Below are experts of layer 8 (counted from 0) of a mixture-of-experts language model. Rows are named gate (a neuron's input weights, with its number), up (a neuron's input weights, with its number), down (a neuron's output weights, with its number) and show model dimensions 0-223. Each number is 200 + 40 x the weight over its row's rms, rounded and kept within 0 to 999.
Before each expert's rows: a language model's description of what the expert responds to; "comes before" lists some tokens at least twice as common just after its tokens as in all text. This comes from a sample of Wikipedia text that the model never trained on. Tokens count by the router's weight.

# expert 44
It responds to: Linking verbs and connectives in narrative sentences, such as is, was, are, were, also, However, and than after comparatives like more or smaller.
comes before: " the", " a", " in", " to", " not", " on"
gate0,230,189,197,171,179,210,174,200,292,150,219,259,242,213,138,232,170,234,253,227,275,239,231,349,199,217,210,234,146,209,122,198,199,239,224,158,208,226,258,233,243,205,212,205,196,220,242,189,172,186,210,183,266,193,195,249,187,236,170,234,148,154,242,211,160,235,167,190,169,206,213,140,192,181,181,175,221,219,161,190,151,205,151,180,146,217,202,186,270,219,162,147,289,216,258,87,199,137,235,234,242,210,232,264,136,234,196,204,181,174,205,157,155,177,179,248,211,274,201,176,199,182,217,197,180,306,286,209,208,181,307,160,199,183,198,257,226,207,204,220,213,158,152,173,193,195,213,307,283,246,215,193,145,136,139,146,141,230,107,149,195,229,174,224,204,252,183,190,178,199,190,235,159,173,220,155,207,143,179,209,232,174,231,178,206,184,223,201,217,188,252,188,203,216,194,229,116,220,260,241,260,153,263,99,157,215,209,153,211,192,164,190,159,194,149,194,274,140,106,167,180,198,191,205
up0,224,222,166,264,154,250,206,279,176,211,163,143,129,126,180,185,268,172,123,239,201,131,232,139,214,141,131,221,170,217,170,267,155,189,148,212,222,272,114,176,217,199,158,164,210,230,233,218,157,278,249,172,165,147,245,180,158,138,274,239,225,160,194,267,160,241,230,270,173,213,191,208,162,193,191,170,257,200,158,232,241,167,222,188,183,117,158,242,215,139,186,159,165,239,203,256,190,159,188,226,220,203,134,237,214,240,221,142,231,151,210,272,197,163,248,200,247,202,207,152,240,265,134,239,159,205,236,161,194,227,176,183,234,178,226,218,186,197,227,194,257,172,178,224,190,155,178,204,191,197,179,159,237,228,271,165,224,228,172,208,259,251,157,195,193,180,177,274,217,140,168,241,216,248,149,255,227,163,249,272,250,252,193,171,234,222,150,231,247,185,162,219,272,219,236,259,238,253,226,148,205,279,265,277,156,165,235,193,232,177,206,162,130,138,196,184,196,184,241,173,228,246,237,217
down0,205,213,227,203,181,189,216,166,313,168,248,184,106,213,208,146,219,165,216,184,220,177,213,195,234,181,132,162,170,193,191,198,176,233,210,139,179,263,186,214,181,211,149,181,274,208,136,201,214,162,291,164,200,169,161,140,182,208,179,175,180,181,159,93,243,152,190,145,169,159,216,85,256,165,195,178,164,286,210,259,235,174,243,227,248,279,181,262,171,235,236,245,239,186,216,208,196,195,209,226,225,212,253,210,186,183,197,234,200,184,220,181,181,203,229,224,241,212,183,212,204,233,209,150,223,260,150,181,188,188,173,255,193,224,246,215,167,188,238,235,247,137,157,162,178,218,161,212,163,225,186,249,139,229,239,206,208,205,202,247,186,161,218,228,259,203,209,212,138,281,220,218,208,251,167,261,220,239,153,168,194,138,188,171,213,178,311,212,240,176,187,248,201,129,203,118,233,207,172,258,190,268,249,240,238,268,237,207,107,208,207,204,172,273,247,160,117,233,150,208,220,210,216,233

# expert 39
It responds to: Prepositions, articles and subordinators leading into a noun phrase, such as as, of, by a, since, if, whether, including.
comes before: " the", " a", " an", " his", " their", " well"
gate0,220,218,180,160,171,224,180,189,200,242,196,197,164,209,228,161,134,212,192,135,203,122,236,194,169,207,161,182,185,186,129,200,239,186,128,169,200,222,170,165,214,125,161,182,188,284,192,188,232,176,178,182,216,177,270,213,163,184,231,199,237,257,146,201,133,205,260,299,200,203,177,241,190,168,284,151,196,115,233,211,159,218,201,126,239,189,260,184,231,201,237,214,157,269,161,215,227,187,193,209,230,194,190,234,146,261,148,160,219,173,253,191,134,157,213,265,263,226,223,205,142,187,215,211,230,152,202,176,235,203,209,172,190,107,166,154,194,163,266,186,244,272,170,211,119,188,225,192,199,186,181,121,144,161,206,216,193,153,186,170,131,221,247,128,228,193,109,183,260,164,205,173,118,258,176,264,240,226,177,149,224,182,156,196,268,229,296,189,271,258,126,199,160,255,179,278,172,168,195,192,223,178,207,185,109,136,226,189,251,174,182,180,215,129,192,185,195,233,154,177,164,178,162,153
up0,217,193,168,109,206,227,158,203,210,213,200,185,209,211,174,194,164,227,228,124,195,207,250,191,182,249,153,154,190,216,185,256,215,189,177,216,181,156,207,230,190,181,160,141,217,258,166,202,263,210,206,254,220,223,232,257,166,234,266,172,244,289,125,192,186,176,228,278,163,181,110,188,265,153,276,214,199,131,266,199,131,223,162,181,202,211,228,188,212,243,256,209,159,228,172,241,221,165,247,169,176,196,185,220,149,237,151,197,188,142,261,156,142,151,201,247,284,198,257,212,144,209,262,246,241,185,174,192,258,250,210,199,176,149,141,162,210,221,247,198,222,218,200,279,146,256,247,194,194,183,203,163,86,182,191,210,209,176,233,174,139,247,272,143,187,237,177,204,226,236,207,202,156,234,131,265,215,209,165,151,200,180,170,224,275,246,269,125,251,270,183,196,195,239,173,223,187,193,202,223,142,205,231,212,201,138,136,144,244,186,160,209,165,161,214,167,196,259,171,161,211,121,187,198
down0,142,211,181,193,186,228,245,196,241,174,136,195,162,298,226,198,172,196,180,165,156,266,233,220,233,150,208,178,218,202,271,187,176,183,192,191,172,192,149,218,267,235,156,126,178,169,132,250,209,109,253,147,226,181,257,200,227,192,249,111,150,158,211,276,190,165,214,155,137,270,159,218,147,203,210,182,229,215,219,201,239,202,219,154,212,237,220,231,152,227,154,191,203,172,260,70,199,205,243,256,200,245,205,222,173,180,191,161,153,154,261,116,193,235,235,247,249,140,204,68,209,169,198,197,169,201,138,240,180,228,121,261,196,202,190,272,178,222,221,226,190,219,165,182,225,157,158,177,185,177,235,205,151,276,218,192,211,225,166,179,233,152,241,178,213,243,214,207,175,178,228,193,218,155,250,219,186,231,223,220,233,261,178,161,173,210,177,251,174,157,230,229,193,240,227,171,220,184,234,264,241,211,171,164,183,227,145,227,194,134,236,204,209,224,193,222,186,173,176,267,219,248,138,136

# expert 27
It responds to: Nouns and verbs in reviews and news narration after a possessive or article, such as guest appearance, interview, said, critic, announced.
comes before: " of", "s", " to", " that", "ed", "ing"
gate0,230,164,156,291,149,232,116,190,221,186,251,178,213,281,164,131,185,151,231,254,213,233,229,200,151,178,138,228,193,153,220,144,263,259,200,187,184,135,246,192,219,185,165,218,242,197,225,213,206,237,221,259,209,184,168,241,297,198,192,226,255,221,253,226,199,221,224,186,213,193,135,192,220,138,163,236,267,264,221,207,169,181,104,239,222,102,252,235,220,176,207,207,166,171,164,236,213,161,209,153,235,263,152,225,232,198,291,181,194,266,201,216,129,178,185,147,112,260,147,190,176,258,168,189,231,204,217,182,225,179,214,224,189,198,229,179,235,252,237,156,231,142,191,184,165,168,202,211,262,209,213,271,257,157,190,216,247,312,233,220,178,170,160,203,229,167,226,221,159,245,109,241,147,174,165,228,167,200,183,134,168,121,154,246,180,144,257,171,209,143,266,144,135,256,235,186,229,188,156,196,179,274,214,262,160,174,234,287,186,194,199,174,183,181,192,158,194,188,178,195,203,143,149,221
up0,186,240,168,202,217,172,197,261,160,215,120,237,148,160,208,269,177,122,174,138,187,197,237,171,260,242,171,200,162,194,152,239,153,171,225,147,219,241,137,187,192,210,199,136,230,259,206,143,147,125,218,156,240,181,161,111,81,184,230,213,172,151,133,213,181,261,190,231,193,158,269,181,172,178,199,175,186,112,124,241,202,239,211,121,206,209,189,230,179,186,180,176,243,249,231,190,190,212,158,217,240,180,131,221,221,202,140,186,193,209,250,186,152,160,184,236,299,217,240,184,264,230,213,228,143,226,230,223,163,224,214,174,170,207,175,241,205,100,230,209,237,170,188,192,202,191,219,242,231,258,152,86,195,196,213,213,138,195,125,184,256,220,273,210,199,161,219,212,133,172,294,200,265,259,237,236,191,148,233,273,189,231,200,108,235,211,169,257,194,162,113,242,271,193,208,267,202,232,281,192,262,143,255,161,212,209,195,146,216,184,185,198,155,178,186,222,251,275,193,171,222,231,231,221
down0,284,198,160,213,169,235,202,195,249,217,151,166,187,212,185,267,175,145,242,219,221,150,230,207,225,203,223,124,241,115,173,174,160,233,200,158,243,216,202,227,222,121,245,146,196,166,195,233,153,212,171,223,161,272,198,178,243,169,216,151,241,124,175,190,183,257,286,198,221,197,237,244,205,205,213,121,191,207,319,259,142,198,175,133,219,119,224,179,236,198,202,304,114,232,200,233,185,223,168,190,169,113,175,188,202,250,221,216,206,251,262,168,173,250,192,183,175,193,197,221,196,134,207,261,177,121,246,243,262,114,270,178,195,202,204,229,149,235,145,232,218,218,220,133,176,174,211,121,257,99,166,234,217,192,144,175,236,149,259,166,237,216,142,250,293,231,155,183,156,142,202,245,230,133,196,169,179,154,211,181,203,183,266,214,174,212,235,128,243,165,194,181,179,201,234,181,269,112,118,210,196,194,225,204,208,203,214,238,166,188,202,198,172,194,201,150,222,217,159,255,224,182,260,225

# expert 28
It responds to: Digits inside numbers and counting or time units in statistics and tables, such as 9, 000, days, minutes, years, three.
comes before: " |", ",", ".", ")", " of", "–"
gate0,162,181,115,201,192,169,184,228,273,97,188,217,139,252,179,169,204,255,177,184,233,219,181,163,265,206,238,184,207,202,164,200,208,197,231,203,197,221,196,176,177,251,102,159,212,224,199,217,265,142,210,151,204,224,173,217,208,186,210,191,178,203,221,204,145,223,205,176,257,235,262,205,211,235,52,199,181,211,147,257,214,204,235,137,248,189,198,220,218,192,161,180,174,215,209,221,171,219,230,274,181,148,157,236,190,139,201,166,229,208,190,257,224,160,189,184,217,163,197,190,228,297,215,123,185,228,166,250,221,183,179,105,124,311,193,206,219,199,218,129,187,178,171,216,232,265,231,192,211,211,237,218,304,151,154,145,167,295,141,195,219,181,153,187,206,207,215,218,217,172,178,228,234,189,222,171,217,232,308,154,208,212,169,157,166,254,139,205,157,214,180,248,189,237,183,164,161,187,228,152,198,127,202,205,174,142,209,243,215,182,151,212,199,157,222,131,177,233,169,131,154,209,249,258
up0,225,212,236,204,222,230,164,162,208,252,203,193,181,151,210,230,223,157,195,247,145,170,215,281,179,197,206,233,138,161,245,239,143,206,129,158,175,240,199,207,205,86,281,176,179,180,213,231,194,272,258,261,166,145,198,175,141,193,233,199,219,190,190,206,249,146,186,223,153,213,173,164,217,240,314,199,229,225,198,148,222,153,150,229,142,276,177,250,224,187,170,208,243,204,243,214,211,198,193,148,225,204,183,186,175,262,166,184,236,167,218,200,79,275,151,213,200,260,268,183,216,139,173,220,255,230,255,176,163,240,203,236,256,200,208,186,181,189,187,188,209,190,215,166,205,128,180,177,147,220,127,126,136,182,245,208,242,168,232,210,219,272,230,208,281,200,204,251,200,247,199,226,163,214,203,201,257,159,86,257,225,245,151,198,244,123,204,202,257,176,229,224,256,181,227,256,269,215,216,245,229,241,282,186,186,229,220,219,242,174,217,190,123,190,153,249,282,147,204,183,262,205,207,138
down0,206,163,246,185,265,257,223,206,163,155,260,193,209,220,195,225,144,206,177,205,274,235,168,169,226,236,230,188,229,260,146,173,172,139,178,230,177,203,200,173,190,221,289,149,223,269,216,151,217,183,185,167,146,212,190,179,173,215,204,166,237,212,228,201,138,140,125,200,242,207,214,246,205,264,178,166,174,207,179,140,223,225,210,229,179,227,203,164,202,180,250,244,216,169,171,199,236,162,205,142,189,228,215,174,154,192,216,205,133,171,163,190,243,286,197,180,248,215,204,209,169,276,190,131,173,205,183,208,175,238,232,225,201,255,241,153,148,258,126,223,180,126,229,148,165,187,192,137,244,211,125,238,310,217,237,156,206,187,261,274,216,229,211,201,205,174,278,159,262,224,195,161,243,187,197,227,198,214,159,163,221,165,174,192,176,115,268,177,178,152,165,193,180,196,114,166,179,135,174,184,206,186,264,133,212,181,215,138,244,132,138,148,196,160,181,242,270,260,131,134,226,223,152,215

# expert 14
It responds to: Prepositions before dates and places, especially from in from 1948 to 1952, plus in, on and year or day numbers like 18, 15.
comes before: " |", " the", "–", " 18", ";", " August"
gate0,167,229,188,220,169,261,207,279,213,155,170,262,178,189,197,189,247,188,221,215,182,150,274,258,256,179,200,174,214,187,231,210,135,199,216,195,242,217,224,203,224,169,200,194,179,202,174,231,116,208,212,247,144,166,243,166,234,172,246,210,220,210,166,169,161,226,233,262,139,173,178,153,167,222,210,194,186,228,234,211,245,245,247,162,188,210,158,239,156,168,200,197,192,179,257,181,192,190,300,144,126,179,152,176,137,179,191,133,210,168,241,192,178,209,246,249,129,110,131,195,166,202,240,215,149,190,144,187,150,149,286,190,230,138,224,153,149,137,196,140,244,183,198,215,135,216,198,198,207,181,209,140,180,214,237,188,154,257,183,218,174,281,182,249,111,248,132,141,205,240,177,171,167,273,67,288,172,197,189,231,246,272,161,271,294,221,241,166,190,134,158,251,163,191,174,195,211,211,235,162,240,154,229,177,232,225,225,216,199,212,255,149,167,198,211,242,325,215,233,166,194,201,210,247
up0,141,204,263,119,214,192,254,232,243,162,135,243,236,238,242,231,261,230,236,166,194,185,204,303,198,158,210,175,224,166,239,128,155,166,206,268,233,162,241,187,151,160,228,247,180,180,188,200,145,171,165,234,176,158,181,199,242,229,186,192,221,210,199,142,248,241,146,188,193,157,165,228,179,187,243,239,207,251,253,207,218,281,229,223,247,282,217,167,204,196,207,245,197,181,276,214,127,249,209,204,157,229,224,182,127,139,225,206,173,167,227,136,243,174,233,249,169,133,108,226,179,188,259,186,177,203,130,212,168,181,207,220,193,130,168,181,104,182,116,122,241,208,238,204,190,257,259,200,151,198,186,173,157,247,243,221,162,205,184,199,165,241,180,212,135,174,156,138,234,226,149,230,144,238,129,276,199,216,196,193,197,187,166,293,276,245,221,165,166,151,158,253,150,195,148,171,265,151,237,151,195,231,179,211,227,269,190,210,169,251,284,179,218,235,273,141,302,233,225,166,154,121,211,245
down0,295,286,132,213,277,225,146,215,151,134,76,303,198,184,195,207,229,206,154,266,207,170,181,150,175,172,198,166,224,221,211,216,254,187,246,178,323,162,166,154,187,111,190,200,114,221,208,246,236,230,231,177,201,169,183,306,221,220,226,177,128,204,242,198,206,193,192,202,230,267,239,217,250,198,201,222,237,245,193,217,182,186,178,157,234,179,223,198,187,222,215,199,155,154,242,133,198,186,167,223,242,178,118,191,261,178,214,260,211,200,209,239,155,226,201,156,223,95,212,211,179,273,171,195,254,224,239,241,145,233,160,161,224,229,189,119,188,150,212,185,212,283,201,180,143,229,141,175,218,165,188,179,247,163,169,95,183,137,220,171,196,227,161,172,169,186,214,165,177,229,222,158,178,215,241,302,216,218,155,203,216,286,159,202,218,174,194,158,222,114,227,170,157,176,178,156,259,152,199,176,176,229,211,147,222,189,270,125,160,224,242,239,242,207,218,251,237,197,105,299,235,177,158,243

# expert 45
It responds to: Word-final endings, especially plural s and agent or group endings, such as -ers, -ists, -ians, forces, soldiers, Corps.
comes before: ",", ".", " and", " in", " of", " ("
gate0,190,221,183,199,147,188,135,230,202,172,197,174,195,159,232,181,226,153,165,184,168,174,246,116,206,215,205,210,229,170,220,222,211,216,227,176,151,283,178,183,198,141,140,253,123,166,233,229,133,231,226,183,178,209,173,228,146,143,270,220,230,200,212,176,202,143,213,228,188,203,180,244,183,256,215,174,281,170,206,263,129,165,298,164,210,231,167,221,160,256,212,143,114,201,161,94,176,166,154,186,196,194,197,159,161,265,272,199,185,182,179,235,114,222,272,306,285,178,146,176,247,266,180,148,199,199,200,126,153,161,135,152,233,214,175,141,181,168,197,200,169,191,210,194,226,224,263,228,264,220,250,212,252,187,205,172,202,276,188,199,283,301,227,187,173,161,233,171,129,194,177,274,181,176,237,257,176,206,146,230,171,197,189,186,263,220,229,211,222,231,159,180,218,203,155,231,149,234,271,243,228,328,209,177,201,150,185,201,174,238,144,185,180,235,175,227,201,260,195,257,268,235,177,146
up0,133,221,237,252,159,135,178,247,195,188,126,156,239,135,210,166,197,151,175,216,177,182,235,120,182,219,211,213,283,195,270,220,200,277,265,274,167,247,225,244,213,191,211,259,145,211,226,174,205,249,235,188,190,198,200,237,183,241,170,199,188,158,230,175,223,136,160,251,188,179,195,251,252,179,173,261,221,206,268,315,167,136,243,218,170,271,177,179,129,224,219,208,171,150,156,145,143,243,168,150,167,218,240,184,216,256,199,229,182,188,169,192,165,275,282,216,216,166,205,212,235,231,234,129,231,168,189,159,225,241,198,181,214,253,212,130,198,224,202,229,210,269,206,223,287,202,220,164,228,173,276,271,237,243,192,206,196,193,254,224,188,222,265,202,168,204,259,201,144,237,155,259,195,193,165,162,128,240,177,226,192,182,226,259,215,182,146,192,173,241,187,189,192,171,179,246,211,193,174,201,130,263,132,218,220,234,157,229,107,205,119,222,232,254,200,203,164,222,221,232,249,121,228,161
down0,180,207,205,217,170,186,182,270,246,212,260,241,224,193,197,157,149,207,216,171,117,224,153,249,132,153,227,267,191,174,169,245,242,167,215,163,115,159,223,167,202,208,143,182,223,192,144,169,160,196,207,136,234,259,192,157,134,190,186,285,183,134,184,184,243,227,251,199,198,185,160,258,276,256,217,158,235,179,170,177,240,179,220,146,128,143,209,163,237,161,192,183,186,159,173,212,122,160,171,207,210,193,158,220,202,229,228,204,243,235,225,158,212,154,224,200,185,140,218,140,208,143,200,86,221,152,204,229,183,168,150,173,164,194,223,293,252,157,194,246,204,187,171,155,199,216,188,209,199,174,112,216,305,141,171,173,213,147,253,155,204,163,206,243,88,186,187,164,236,198,196,268,225,226,207,161,187,216,224,168,219,214,227,287,214,248,187,162,165,239,256,205,226,160,239,181,163,197,169,163,253,178,216,190,144,233,157,219,244,194,246,218,180,217,200,227,197,145,178,171,223,210,122,145

# expert 47
It responds to: Linking verbs and as in predicate or role phrases, such as was, became, considered, been, as postmaster.
comes before: " a", " the", " \"", " an", " well", " by"
gate0,146,190,116,243,185,179,187,198,260,194,134,218,211,206,175,220,226,243,102,275,225,235,231,235,211,186,203,269,169,174,157,197,118,258,205,240,158,207,183,245,210,188,207,215,201,196,207,244,178,195,225,119,131,123,221,193,190,191,219,208,230,190,137,229,182,160,222,276,196,215,157,225,121,211,137,211,199,263,202,227,197,239,145,239,190,210,232,131,281,132,163,94,263,199,139,162,145,159,325,310,207,148,180,201,262,177,225,215,236,247,242,177,202,95,223,192,283,114,234,182,217,283,235,166,154,180,181,201,134,200,239,147,219,220,232,172,178,213,189,133,209,181,212,190,230,198,220,207,138,208,149,161,215,235,250,214,263,167,204,180,193,240,180,213,197,172,186,196,213,174,266,196,197,270,211,107,195,195,200,195,238,209,174,168,193,208,129,223,127,183,206,211,222,149,128,251,157,186,188,149,153,158,228,187,189,217,208,174,210,209,305,108,155,166,296,242,272,198,236,136,206,207,200,255
up0,169,246,192,207,213,183,138,200,221,228,167,144,206,153,214,188,222,161,243,197,241,248,225,159,161,161,214,192,187,138,183,173,259,191,259,207,246,258,231,249,202,212,144,208,189,210,243,146,213,180,171,212,219,245,134,243,154,227,239,276,214,175,216,261,128,184,198,208,247,212,116,222,142,252,271,228,245,218,162,184,172,271,232,179,191,248,185,215,259,185,230,180,159,170,101,180,200,238,210,221,203,278,211,208,209,179,231,181,199,245,188,142,197,220,172,208,359,256,197,193,240,193,278,196,235,171,181,215,251,132,237,190,233,252,148,136,150,237,216,157,245,254,187,189,131,212,230,134,187,197,181,178,157,293,127,196,227,177,268,221,170,138,205,276,211,211,230,194,189,228,252,145,243,184,225,204,194,229,132,256,183,180,110,215,227,190,137,212,205,257,232,139,197,151,170,232,181,217,242,187,174,146,196,164,132,144,153,147,175,251,251,139,247,180,194,170,224,199,223,193,194,176,163,202
down0,209,217,172,196,233,171,268,193,211,226,184,214,196,204,185,179,231,262,190,169,276,209,253,199,164,213,163,204,185,138,190,206,160,228,215,133,198,107,255,222,186,195,285,181,218,179,194,330,205,192,261,217,233,169,124,208,196,182,205,175,137,186,203,210,205,166,192,156,218,236,209,180,164,149,136,180,181,203,168,186,155,254,128,215,147,157,143,269,166,193,138,234,210,263,251,148,126,212,181,220,208,232,231,163,193,266,211,207,177,173,202,208,148,174,256,188,172,284,119,209,230,115,183,149,220,284,186,284,152,207,206,176,174,213,199,228,226,179,210,237,262,185,189,195,281,227,165,242,224,78,248,237,249,311,223,172,200,185,229,222,208,175,205,195,183,164,103,209,191,161,161,232,144,215,236,189,263,232,279,222,229,152,196,200,214,193,185,136,176,212,150,196,195,167,144,124,257,124,209,175,199,226,191,196,248,247,231,266,157,156,227,193,224,204,298,227,162,273,241,160,160,236,218,178